{"n_layer": 11, "router_score": "softmax", "init_std_router": 0.00934, "norm": "rmsnorm", "optimizer": "soap_variant", "batch_tokens": 32768, "train_tokens": 299900000}
Below are experts of layer 3 (counted from 0) of a mixture-of-experts language model. Rows are named router (the router's row for the expert), down (a neuron's output weights, with its number) and show model dimensions 0-255. Each number is 128 + 32 x the weight over its row's rms, rounded and kept within 0 to 255. Numbers have three digits each.
After each expert's rows: a language model's description of what the expert responds to; "comes before" lists some tokens at least twice as common just after its tokens as in all text. This comes from a sample of Wikipedia text that the model never trained on. Tokens count by the router's weight.

# expert 3
router:142145130181092160094144154121138137158091179139153101151118144113169107140115141145107111053105125129107130083135103130152134141103156121146093122137153131086138186077092116118062168110141185155135112147112122131121122126127133104159150124090116223156091135131132142094108133099123201102180136101170141124163121118104158123190086113116111119064118092084089122133164102035143197109072169151128110119169110082112138185093164129132162171082107128121218187135177197162138101188160160127151133144119132154126079146152154104131091131124114108057167116079084157208097118111137106096103116105132070095146097097082097112127125118156154118125146108125098153119173103181080065219134131040117128205099119102106134140161202147119144123120145113092101097086157158130121157158133112
down0:147099128091126125154201125148129119129139109135123100136146131127126122114124125105127195144096117136127118130196116110116140127063137131131064094157135100106130175174138104127122136108110083136147120077103162159086126137123154088105124143057092101123111156204092042132149161102123079093125121147099117120167124117120136133183129121115103133116101114036151171111165119152177103134120126124140118144093115141132118094106127084114106128091121120033166127131100055154144123117064128130193111119145089132130163123036125118069160099134105149187194229121106091227146148046040125113115145136155126060124129136054131128120208120070183101124103147139105113119114138124115116135165151153065122134114151134106106129127135086114123123148111079164137132115141106182152052057129096
down1:115255120153083241212050109100128132255124145154153150111097213180121125136192129135139133117122129126067099100187147146140186128125107132106105135107123127136047102123121125173125157120113141121149122134117155141134132131143125135143113128125112124106124116219129113115113145128119129109144098180079126106118123099137033121127152191111106134077157134137128125165180185085126162154135121155094063127125109192105162149149133122114148094140068155128080125123120133128124136139175130177097110128096132102144156133129180150112131129100121130118142129079121115123134176130064124117081129077146110108126146126096131122158108139091151166127126112131132120122128132116131120129130141153130134220128135135116138145148123127142127085113139139081139090130111058057155165101129107
down2:131114128114117185190166126189097152141122153134127128129119131168166058129072136143145127112172129134111187132109148171131079089210121188173168035130102122124095118048142131156132142132102110128143101121147118113055146121127097131137105144113123083131138181108138117102104161127108101197097096093149149217119143172124192114140091128126142125137124150128125131120140112127064102151143119119128105128131033140114159153128163093131096154114134122183126192015118089113052197131137126086122148119121182127113155132131095121083162128135139176180120143123172126122105126171133052198127148159162155104121151162079126130200121090165128121134128122128152202109071053119123125155128153051123149123125128070114124192129145136101132123124114152133107140133113160121184137119141054
down3:170189155157133069101179187125160114122152128113165136111092144137162173131146154136166128089126136136151119074153160121200154146078162133127120084132103105141109128134149165074042122129154128065133146131085130133139132114100120181106110153092128124110129127101136129145098127128119142177100115114094166129127189144096131114131156094127123119126122143132168121117100126140179200139142146126062149128128139120104113110196129146083176129151130130116130222131103198125117099104127063181092171128176175095182169118122134146104094113118128123169216140114107185171215179124181137129178068072177155134125128104170143184120162088252118168060129110143137129128150157140118143125126102121145148155145093128105045131129068158128143078127154080083086082073138128120131133108132121
down4:106212144075129130133148087088054126149110132068173065147118191161024041136128188072126129125137139133075126110171158174137114086047176130122107147128126147128097133127151127094171064123154135128125139129110106141124190166223135102127131116073122153127151126215122135127128117132118129117136147128135128173113123138131098127097113119124135127122097120154153111186092122139105117090139133157133150115187155119142108129125163095114049181130167131149179149154110255129127025155127152137091111093106144119137121053128132124134116129129114123138072128076130133176128135126139150140178110146134115128118011127132121106122112119128089082129151160145132161112130098165133145039098140137125091162048113131105130129151145149160137126131127079122143131089087104120131105126118141
Description: Closing pieces of split words and scattered small tokens in prose and tables, such as kilomet-res, make-up, undert-aking, Elector-ate.
comes before: " |", " of", ":", " (", "\n", ";"

# expert 39
router:160121151173136097154189140110214168039156148126098157137106140053204139169124165131128103127024066106134148116100143088152106126096130157105157128139162145144108152118135159085070138101149154190183203169083174138066120167131131147117115119145145137119142105128114102102118115076104163104210173160075122111176104138115136180150127105134168131141123107061102135155181115142145173114179065163117126079146095169091161118153133183120132101070110134118154151119101099101112132159127141130148135130126097163140128137149072156195108130176106113092148136152081139161083089124114089115139146110122095137113104157105106115113120154183112102140144066101012138138126117155132123173193145093127188128141126083105124134151138164157133094095126143071105079154122143136166117121084157
down0:148105062168137144127242127147019147155128164130109164163122122088123150120114083143147143105188143128133082158126127171065000121121155156160132130133159195127117150118172158132139109111124119134083110109065167129151130130096129156194172135127120079072189122126128121167129122186071125193120164133126126127124091128055013118113109124130152118159129115073131129135127135092083128107101175101133140121129143139127071122110133137137084131161103130145173169129103086128084162165133144156196167142173114135081102163058130142129091136043129125117111131130130157164150134115142069120125010116133083124123127112119173169125121126190132128119176122042149082132142113157146125110123115128124121135132125140131137139135136143157127106152168175126117152077125130130123088122126132
down1:069127155150129098164127124203206124163128139129124208170109141127129193132125143153149158147139130145140130101124069123128137189135073129121107116124126119125130123127129127138129125122127128124162170123097070123126106119125091124127127100164162141111124111139117116130125129161123120132126156128144127128066102104120129117105169153120132249125126040191123102097142213134130139128092129139126129130102121096158113115195126166140099113122126156147130117128130079130111210139115128122104132128102122099127103081127120183204135128046127130124110128098130094118149131122127133110202053118128030196089190124138221150125079127051118131128102122132134147097122087100174130128188062255136146115090128181134120126136126164173098135057146153133100129129136127128101130117161083
down2:122132112114130226149133094134149100114168151114129113066127131127086110124123120129141145132125183112128099113144117099157153128117123138193159138119112225134054121076135132125156147085090123125151138131125129128118114125061129128127140117120161101171000128118120132072142152135156188228129124145126122128162128126160139099255116082118112123025127072043163131191123119136123146108133111132139079108127131129171184154108108152126126160127136143128128052119159130130164084129097128124148123139110134216138130131114128135093128142099121151122092126129103136116119072123128147134112130145139128071119133071124128129160081133108083155127143121130164139127099152165156128142125133148134137103128088083118090107042159113133160140171080109170127088136103144174124128194129110
down3:106093109107167132108120202070134122146131174121166074125091141093133127114116034102128128127155128117120128119177149138082102153146171141128167129137127128115093128123143138145129180123128113118130120201087110132079229089122134156125184138131144120140141108138162094192128129129131131149140024142166119178114121144043126129101230216119196107135105134128131121195126127125197152125082134117188099136053102164128159141128131149085132129089129128125073211132129123140125181140126155129126170128140125103180098115130130129135110067123116128136126137132117131127127176098108113114157117106134171053133145079130083136193128068144156108160075019106125135146128128190110172093122130121142204102130105126110112074144135117113121132119134128142134140093111156148119122230140167
down4:128124176113158129157129128186104134102125134134101132096127168193107131126114121129141140138043128131136070122118170080140129110129092133121139179124126133105197169172137086139128132130157133080108174182134144178127105206110070120114109087137090149145129161113030115108108158137152125159149113131158090126129155197131150168202093083178102180128161124102086127112138108109143156117123082129149117135114177133127113128093140123255154146164154118105152132134137149077105128130142127106115131043128132128146128112128154191073079129185129139129098121131150212131142109130094141130133130095127071120114155075065131076038112139106163176161128097122163184130119072100148093131122141055133110059124134153130106119076113090131133122115127189129151031127149104171128072147131126
Description: Double line breaks after sentences, titles or headings, and quotation marks opening or closing quoted speech and titles.
comes before: "==", "===", "The", "=", "In", "|"

# expert 7
router:197162146142111091166155143142159150065137161126164137181086129107070103123081145131107108053089092154115145157137160130164122101086152129084158174142167101121141171046132130071108133124132155182142166178137146120116095128129115132115124132092106161134149129088119144116105063110130141166155152094113134131171129114125221120129095091124094147077135150109133140090169047135183121137108160123155090133118082113149129129148169113159169156130152137124126147138135157137131148141172128129161189112148106132153106149136088112142109135130120097096140131087106094190038110119117086093119039153171098119160095124064093153185110142160143109160172139095146177139166124146055098181166142123130117144119040119139102125129119153093180033065092110106066067130129167157200101128131175
down0:105045124138148092123137109084114132142159136088120132149131112048141186142124137144097203128108129133123125046129130085128169124114129101167047124153133143109128124128197042185112131133137089127198163031126135130148142138128111111122096108099135171123123116119122094141132123100085122118118117115129126076120119047137131136131125125127127105131084141127129194128067127128074097184165173130129113132117158129109132144124180084142089132129168109127160117142096112086206181092169126095122079143116127129091187107140079109100105190082116135179162118134082115129108124137136095082109144137133085125126122168161167141117196128255160127157127122226135108144090115172069094169182124141108126173120163131150141164145101188054115096124158110130151131125134141129145100128059118
down1:142092129139128125141163192172077119118140167121134186238101121127131122134115034148133082133156112144135157068162141129133135179181137161095121122172124154131129127137121138100051093111078153133147126114127180096123130096165204112034183165081128143109134112131107079127131143181104071139137097174185165128103129128131102138124109118136146105155130065177128128151083124135126122122178114127132130112166163142131107121127095149104163112197118179137105130124129140118064129077193138151085151138164088129091139094164112123109112133157189088074116095113120131126173105123138052150093119130109105130069088165175128095129139141065123112122123037132132139115139144191183131137125142063064119128127055116108223116163128123128128133121121141135131128127148138043128162143129202
down2:110127130135122127106128125132192097099083133138117126130212143131077127183089120159112122135081128162170174119132176130126128114129129156140170089127129140125131157146137126134147112107146169129125207141080058151128166100117075115080123167132125116133122142147128147115117136128067111162088111125127127161100080153101128047114127146177132138143128109117124128148126129127123056129128121096104143125164155128171185164109119124063077129108095044190110084111096107117132108129106024182118126131119046134144102111093110184222127204134163135107125127121070071114188100099112125081111122111128167154095091135071128071134124122093132127132123126072155130134133131105114121099123119142192134152143132163117128096081065132168148136160115124124110030061254140146128159129133057
down3:141135131131194107106141128112165164118170085126131130131132146087114181118136150127132169148097133192126125097142141124163183028140112110153154135115121163056168100167131127160178112131103141111128131168125130133126124107171190129175117139155148135159126134122141069131112116083094172132097101105141159145108120142140157187045114130156076126172047115129117091084124136108134135117120094154120141104171127135100106145128103065092165134113130119127204096125099075127107115255133141127149163124101172140112147082134082128003125098138125094103128119121141149129132129119155098040041112107165129110182123142168127126138102123210114135139128126124120114146130121175093140127187112179134174139148118124141119143089117111053143090126153083128060121041103135127131125114041139
down4:097132174128118101170160183150129132094104119078132168119078115157083122098091129124188130105147114146118125127127051142113137131255108141130102123104144114136152108148114143117122092122040134132149119124126136123092093155055135104128126103098136132088140178090205087107145136081135137127140150127136120128146123127102088161113140128124152132092113127121127128185103130118149125127108126101138087129145128087100126124122114129123155123128221152162139192135125076144103130203020096090160095155083063119118141125113196110184113171132096079135128050066127096125066159137127108115123092124056127160128136101192139101153123115141014144147131126134118110122085119126155108139137119170187126185106161097072142081104081128113165202167135151118136136118059181140143124115160188
Description: Single digits and two-digit numbers inside coordinates, scores and table figures, especially minutes and seconds like 38°43′53″N.
comes before: " |", ".", "″N", " |\n", ")", "%"

# expert 34
router:140131109148134133134121197106124178180065160119144072172142160115147060148106158065078148076108116124110105067145107154170159080064112135128098110130162089098126141119103179126127137078101112213137094167118114108152114128124156105139208118115108169112083127127106072178098145114097122175112129096158117119138093174134132129143151092112127111091102157097112114146136139057146140176168126163147133162130099128165128132044095130136132142111151147144155181139105171096118136156131189142147163148101125117207098133158150111158125124123120109094209118045106099123052156148136112056129149074172069143166142042082095080140135152131099125176060136186126141143115132138107087152123154127099095191077083125112085145128102170087081086135143154101129074111109143149148148115128094
down0:125109124085034055152211095128122136130122046128110135139108133140102162118109096144142116162079192186138159122044155132071119123158113186162115134169138115131129121144130162138118148163170141141132084159127153131080136116157173136093124073131144126173160157128137230110128135134112107148208124089143199131125147118129113131173076132141088184130112128122116161125124137138124159088033135123209145175129146102128096039164125166131126137146117127136067157129123152161101141147127126129128154143104133171128183118120120146126132129128104133079126127114128130139113124125100144135129114152127143118168129108127142220145131078115029076142132135146143152165136128115123127115191133097125130095132117112151129151135111089092132153126160124211086006160140138146132124180036164
down1:188144154118120164141176129130155101047168116074137144130122082150086111174051135122121129133132000123101106138102107072190101127126155065124171138105119111066132130146091126144129093070104130086135099137151068167100092127060128141133054131131151130102132169162146127143119134114122120128121109141155125181187117127136129128125136104113198140172203146106135096106163108134139189141131129181131100120148140139092080117106132078126128165102117124118077116157088109071129141205111162090129121139092116134130117097128131133192118126129108118122092149129133128078053125128124132184195128077110147174138126134079115129136132131127049128128138101205122126127129080105142119128151143121123131151156136004149116107153153143145191144087117135019132116164099149140119151118151132
down2:155129143136102086132129214157159126183118143118126119126132130129127124130119184128123135135107122152132126103128116132093154122059169129130116046120130122063117068010113112096127105130101142113129076125085134210155135128130174116132186099114182123123140151138102126124086105137117157135128120128131166132114116175151170128135116078131136108130152126045053126121126112108119095155118119126199129153115133123107156127143143039171107114105127124140234201104131131135015131124044154127149155135140138137192131117173128123144127146130120138127123058122126164140133125141118120114000121128094128130149089121129153127130153207075128142125143131099128131231125154158134120157125128129122203132122128104136128230117123117130140128118143119116124065127092118199130175097120125
down3:120127174169123116141141245117136159114091115167145126152140141124125076147126077129120097124132130143126146151136188124131092110130109162197124149189198206172111157104070165210127133131109136128128122131140143113134121208102058111128119133121096126138135220092113113192117122133107142128170093101125092152143137126194097084104102131133086128176188113111102126089123102169133128121108107131116079236132131119166122167132130121146127136080083181119137167129103121127132126121100225119128208128076125178131062119131131142129116139105127154128084186102161132159070107127148120153189156151129134126157128125094128112101082108139110129165082145132118183146102113141072152092153130106125150163050110125112191123130124116070198088123094141156126025144158123129105130148128109
down4:085113148142129171146105145187110129123121093104113108123161201239137162171103130179181111155155135123129088131148144132013085072137136120137116161116100138141129137135138138079212120118147175130118131121095126133137112130137137106141218103119120110114203112155143144127167110133120127145114102130100133121082126139129125156129120129061127129133128138141128148151121132067156077120112138112134200126151054137162127039158121182136111131194103130121139106110138141229172151091125135135096200165157143131154126115132128125128137125176125102216154135189155117098141158128114144116141109114109116157126091111184121128068149134099126172164127178105095171136133178092136205086127064111168123118188133136100127132091108123122120168086138097121092131104147192126062143066215113
Description: Sports text: won, season, team, game, victories, friendlies, scores and dashes in match tables like 7–5.
comes before: " |", " in", ";", "–", " for", " |\n"

# expert 4
router:158164125132112099138138147130145121129122169142127149179158145117152131107094146138111072102078051146117120174132144114152123129114109130126103129109161090058133232104147110093103126098137111125146124139122176130060102131113148165152124106140129181124138106137074112092112089012113159143155181099114114102133144151142151159102114131098085116071126098108139204077160073113163129141128160150206127109193125115220098071135152115175183181151144139170114141113166154123143177148181140104150187107091108130139114178090124112138109111080123080125148156119117101149071107126127105107133120131153134151162092193110083121145100177192118134172121102118108149133168124131061134144224113081110169132052102138174130064172140120111138096059124108133123118143157160156166063156145138
down0:079154115086180020140128121118179130161126166186151130093119143124088127120060155108043130194129114119178129130151110127125170133156107127128122106049119123130101090156130080095126101143139126070120122139141125205114129130129191117128105142134192129075115071132096140110128130125171088135137121127106117141141141059222133163119113122120111123129158124079109154140131088130172082130116129134110142123188158097227053148068121131126119126127123082186061123137163085125159104122037138108129130146128133125129157165110136141072160128127112140128117121137138082074142164133138153122087127136105144161123138131192217122129128149106071131075126118112138153036090125142105125083167114168151169067126160112136123111085132115074116141127146074157124123115112125078133064122052139
down1:152133166133148123141173127150167172130128121119116135144124105084144048130150125125121155118131126133129121135196121120137127127146141131134080065099128093113149137136138162131121149143101130105120162233135102188133116127155100123121127141146117085128195139131145150081035120135100127058145123144107129088122183091127129156108122166149125124121117115041119217105157107127125152154162165158129130134124097130162119140108134128155105126088132155166119146210046134144143042165125132145119130178129127132101131106181128120129162121107205148100129109144197129153208128145123129084063106129065156127089150194137130125126137137159134000126144202116126137104150145153184125132128154115148205223148089133127126130192139127127120111125085130113134100161135128153136143127100132
down2:202155136132112140129126137150213128149142133147154174145133117130122131132123149130157112130066136114083133132129113100107125124129090153128176116099213202148137114130122129068205091127085125128093174122131031078122109136140119138220185152128127161164182135107080112224146105103107178192152127087098145126156117133132110133090133144134082070113138129132095129108156149141132128137149105075127100145142121072130080175134158194133130127128199124132157148152139159106122122139118133115125125093117128120145119130162127089126093152117129172170043031101131121130133128157105121171130139116119198161130121084149127150121135138130131143147073126114122175108124131171094159098102142035187211031150070195118126121142135141154135026119143116125143135087139096126148133120106145
down3:103127142103122109123128128128167119103116069135127118164126093069135131117141130166129131092141140129176117167193093128126099099098195209137233099110095064129166172053124143063116092144125132122126124107163121255127072127152150141200180165116138107114110160141136119065076090128125130136096133156128101128116097119131160128123136159110141127147130056165118173076126127146095123116151176121097122175129106129115128131171145129153140137124119130124079086108127136119109142118118096123117157133131097137145130072129134131130127127119122151164222066161103152087163146127128149053063123114150130138169131157116157119149139108104133016109130189114178157104103173191149130064134169130154128077121128097138167130123135045098052181139127148068105110126112113086160125152188126
down4:153200111153164146138108108175120130109132072076148125121134107114175179132110072141128129088150105102077120121137174092122127117069130129122118184153189130175135090100212118142174155122116153186121226128160118103143049166179127151127090167094142182148125151099099139158209132129156094158182099209140077130104130137101121101128159127129130130121132138126149101125107029116112175129114122137048119107187113132123129123139175127101130032117135113105178089118119150128067162059141157115091170087110119131126128112121187126175030187111087129043115149126118195171128125161128074138128066164125100128110152058128107135087123135152116133154147098131120124127119112121127122135132083103133092165110127126130114131127150129183140106197144129132094126120126162125176126124145147
Description: Common prepositions, conjunctions and copulas linking phrases, especially of in moth of the family, plus was, is, and, in.
comes before: " the", " a", " an", " his", " also", " its"

# expert 21
router:201128117185097158157148170105143116129085125101173114176085095154130100105145126125126152087150114128124085053151114111107103141089143191136133175166145107151137161111135134130110186108105108128177095153083119095151121137124169133157170099089131185123105140113072150142135115146057198148147131107183153075150112121119174197153136080086130078099138168076196163167145087139139177119145131160122142150180096160131131145085125123158174113070123115103178148131129199111074132149185125095121106111131113105126114158130149158133105085122155098129185139088060167105145138115115074118069127142172114052168121109067092077084200144139138179135160094151100150170205135150165075151094127072080137219069113100108141138195137129128140112118126110120110109124116126128112158142124147
down0:124136194114127091122138116105121125123143178128129125131151119089106080189239103115154116137156200088128158126116128121128141109123056162093089126129123157097150122079115188121157108193120070094109146148180138123128121133121080131103161051125163146112118084124057111124117169133125159128153151219129104158137123080216120120116124128146129134136080126084126082142111107239169092114102142126127112177130084107117147138122126149129127126122120100101103187119093141128149154065148183107162114112030134121139145192132139100101129137081149132127053123114118139107105122217155134117151121137133118097151175217165130121140099125128113083149110122182040171148096148130114130120151142067103130086128124152138124076151125090137129186122129195148141099139169144106128201114093106
down1:139148203138185147140214180130210131081106151126118069143170120203145109174083153139176147147126118237170126128103138131110093235116135182083129137131113132122106084120130094108124120103107133182125176194123131136146166160118136126129096160112145131130130135163130232165089080151105108168090125073094206129076120098143140132139101127140161135186117124120136162129068131121129019101122123177123097154150104127117108125147130135127154129130111123130128120130119106087108131183214111151151140135128114148127150116127122150108143154149124125195127140149110130141150145123155134149125181142133126194135085142124100127085139124000158122064143119140116166137132116104154089152159117126133103152125149112167119102094067082141128119129129090062145114106130140121123129126114128
down2:130078106178129128122154158117202091096127139131155129109091137133156058111140119180155157131157118063104169129145129119130125126203112208128027057139116220118122121129156118119136123059127113142146127143129146141140073161087132061145136134131134129126163121114128155140130041122194167084128127128197147132134131107107140120179116134073159151155112158131127055079182156178135125116121148109131163113141129136143115152202088215096127133116148101059112114129190142123161092149137139117146255134110153130119158118155132131131118103145105116149125127122064172124112129136148127158125038149134085159139130095087168144106132122190118112078167127142125127127140149140103128145128123127104115102065098136117132079163172089164124112148114127129142164094096238148116137127094102
down3:118123069143088109140137100113119132100096186108180195173077147117123178063117085164127129131080131122129130136121107088169127135084123130195127252126121068131128134106126165187121106112125129130115090202107053121101035185113140123108095141098218152171126139136139176128153123141127128159132111127117120126122115169138131062148155129108093132120159133108141114084126104112174212128138126129130091123107132126099163137098149127106114126129079125133144131109112149145111131138082135122126139124142154154103151000129128096188132078116127141164129087137155098126047127127132129154106142109151070126134116119128131171106059141125153128121203144127150121105153117020129136126126143167097137218114136126128122141142225104128125108132115139130126135129227117138091127150120158
down4:133126099112137100155131138069209132093130129106111119103020168130109054155144137122125117244115158191091133138128105134140112126069128150145162129190126124154174131130109118061116145141128135129168132180124116119127130117130087116123041104060187127127135049152124123179144066075152181114187121080139125187177100123126112113127139131145112122167123121136132148127127057178121097085133142124197131124088122108139131113119127129117137127128147138167123129155129119149110126086091132136098153164124137123074140149093135130151109133174159106128080121117127114181154146180138191128141164170144170118117120133117081129127122114112176125121118111176155120159133119129126128119197128143097123106162012149075155219100090136129120130152128126038103133231088122154124062145129129
Description: Final pieces completing place names, nationalities and institutions, such as United States, Adela-ide, Hawai-ian, Azerbai-jan, -ville, -burg.
comes before: ",", " |", "\n", " (", " and", ".\n\n"

# expert 12
router:148126151118152104123124187110145130145116194098213135119129100124129081174125141089096135147145146158157082142166103101127161114107148183081103124168128119129124124159101179068114128119183122115108134144060165129056161133122162122160077127166076151141117091107124121134120134132106221135130166147088128126108117143152150182111093125086198100054126147140123092131161124117137129093167092132207102094110144141135131146059154174141121122142160138140114153178206133073133158158148123142154152174098167122163090137109098141138129091082134118151120125060092092114005118156079103088131150155152117117096127147114133114193143212156067085117126098078108165135153152160107126109178158033063089146097124130139107149138080150149108095128092150116141096143127134187160145159136171
down0:129137086126136121132128111160127103176118153121106146200174130112125107127122110166167127075058125099140139179127141111111055100138154127167161136121133120090144122127123146121220162143036127154099109123130141178118069128108158163147073111137065150143104114145134120152141179028133143112167120141075141134062151135143153128070098181133115134109116124143146138134107120093137182142130144093148095115130100139140137103124117141124133118045127067078125107127176134190156148068111208111148096128095126120123124098128128121159121124131128130115031137130137112126067071126130125132108159132175122229180227085133132122130133131121128151130129127111092118203119139125162056117125160108124124215111122145171130121103000116107184134117129195123124150101134127138129173139136151
down1:140125122139133148127106207141101146152181128136158169036128153126137134087101126175156151128195133079102105132129127142104114102146140119126114164124175100126094109124163129129124155143119143133166155097086118134072151034141128134115149126139127132169189128137132149099128067135077151126161080108151134136141151066137100110117125127131145221106004136129126144121173107005198125172124127091126127107134129129129129133093124135101151128128176079103100128173101128145112200137123141138096136144071024116122111095130117084149094123126139136129094127121125128133161092097132087133125199116141114069120149127127150054151179113189109105128128074119159028128125138128127055126075147122122033129069214147126128159120102157121131125092123130128114110159112121125130106133124169
down2:173128081005081066137149217062091130132135139062095147130114111070129125116129092087143119176143140059015107084130119150139136123132134174104054117125125141114122113120143127159150104161127134127130145171181123129082152131092240111090126109127153142125112122129114163124126128165151116122151111122117150175172145132139160189147174188125118130133150118131118074130123132143170123126147056170135135124128131122126129161116099170036170099113124111128124131169156115141113203131152130128128127138172151083104127124128125106133117129169177119138138086124146128128088135173119109131107170092136116119133129091106120069155131128073221153100125130051132126183146077184075095198135117113151125092123106148168137153074184128065068145112193161141126117099126107132142110128124112
down3:155100051130122131140122122092105116189141177094216156112155128142150065142125111121086131133094107024142158065131128158110128137215128114187121080149127124135104055133081135139130089184128157126115131135222102125165124107108173122130090074155130138161124134137140145137099132103189100145202128122136174110098072105120133096060139135131077133137167172143118175117119161069175131147053129080133124143111114146114133079128115112144080128113126147167130120133129094101142095143172160253126115129132185131121134135132126115083126116173119218120120158129127143087116120222114128129133159181123129128105136118123137093126126131189100140160128083110117138158153122156137129010106112053132131119131151092125125152181109150150147144096113127172133153152129108100159124127161106
down4:150000000183127130065112128193115133116144128184121052133140125133073134137124140156093116138130134128127137176097137100142125117144055133130185055145133099127129129044098128127087112109140111129030128123161146047149084124158163188136078132156111132114119130138130134117147105160129136134109128161108132081157125119124129153128101121127114133133118115130107153104140121126123101166149128173136068145169145125101143155160122183129104146087131169123185131128164124141114193170126135126101069135130163100089124129142177118124127147133162127107148090105136121177104093130135174149122121101122123135126106086082120128150143185124091083094154128099130135183119124141115083083114104111089144138134140126118128202147255128203124157134053133122136139103138111140142130128133113
Description: Function words and verbs or adverbs after a subject or auxiliary in narrative prose, such as to, attends, already, quickly.
comes before: " the", " to", " a", " be", " that", " his"

# expert 33
router:197157158124108045101129160081153137119153191165133147175098111097121106123139129133113106077087105141159124152164113116176127106107154192118161148133165073105204179137103190096093091111161156144151158176109136138129113150125127200137089112126131150176141141119119112137092125115098170154193126135131115084173104110103156133113133106174124115091114091142157138079180119119159190118123116168146091138118109129151056126084165165130151151106125105140139146149117094116092160182157129134176162154098170135144131166126099129158156182138144102115167091136136132193086150173054127071111057123133094090160119187099087131134090144251130172146173146111150146143125139148138140135201169096072158143108074149160125127157144175134186097102106165114118110144094141174200117115149196
down0:107046101100115177132160099147176129134132084142163129103126152255109225092111135160130131148113123126125137079129134128135115134130168129106126077128099136106144118167134128101153148112127128119126112041095145138174114132177092146127124145084154152110162134050190119128136119133152133086136128085174125135111128126124105180128104130102125155124102110140102068089129149129132088149112194150128098117173147147115061133146118095137140102130150150137124063066119117127127121082129091144160137014126132105133138132146110107104139122156126145160100164141144000166102124127181198148141126111167136113175125161143160152108072084148182123101110119127169121089126105124028146120123109118126142059100143118122095047123161138093113135131161108133133179131117135121138128132197128
down1:128128130142176046125100139169136128000181115121117128133170140090115069135120151131096102143152128122192130123139170120104170130128121124113161088108111106159122147116153216090107106124149106041096146126102189129117202089024083141180121039077150189159081123119130234136157083114129120128026234127055140115120133124112113043126149120125130118129107133146124138154159143155133128123133133119164104141108147123120111133128162124069136103122136083124148088127140118135099109131135113128065133100135134130164125142123131112112132112110117041129123175114072139126171127086132131123102175131102159134126120134137070137101128125074168150185148076139146148145112130144157106154082073118133130128128165097117131143138129128127160122125153141111109103182095117150126098113140145
down2:090130084124116139136176096118178017156141094132142153097145127152075120123151102163097162101133106134168118187199070157132091128140139091129131128115116115113148065094095106073055120052111128142159189153165150032167116155123092117131125107147137143146125027082064123115125089098143123139137125179146159104142125109139085144134132138122113087107123142086089117093134092169128185131172128122134131190186124153204124134130076035129127155166128126124125133128125098111132138190132123128136152132100119112127112134113116076129140133147156151161119106138124079127100116121165126094218123127097116101148146168111111129147128180135131105150168162116156127072184106141041127176132112074041127156129115113118127154151132138159065130129137153135125127179170164096140151091135028
down3:142142124167154125098138109128111131102144120132120103118122134071191089123202098127133127149141119127125235122156114078138139126103158112082161136111131115016134160107158127130161084072072128123134143165142133143144108126085097150131098114126104101110128126130126062050139143127255125100126157156124125136248169122143120122136168152102086143196081195137107156141113103156084123141136129132131109104108130135129057071155134130145194121148181138126127156168126105118172094130132127126074131119090128119159095128157161177138115175151079052079135118128150126131124130115129133124107204151123244138130126151095141120142209143161088110133153077125142127118166136079124139052164115129136121140160128107103116128240141128128119135180119112159122140152147131108127103136123144
down4:206130192121114197128118090125155212155132155145153137134111168136119117114022105134132139082107124200098138129139106098113127137123141105137085076157140127093106129139123074125125130094128158116142068089154178104128125146130111123138128159137136143128128149187104132106126097114180102137141110109128130137171124128153105110090141128131134094153140159119101157137093136086119095172125097092113129082168106134074164101120094128131148164113137110129110083132062125080129151091158138170126094212122126127130149162071131128149126129120137133142129163128136181164127127136117179129109175119143159206157151097076161124108128143149193108129084135111102157230004141154020126114119121091128097207103126121125134127173066157082105098083145078117147113162122134121098084046126033
Description: The space token before a year or number, especially after month names and in tables, such as February 2015, in 1868.
comes before: "20", "19", "18", "1", "2", "3"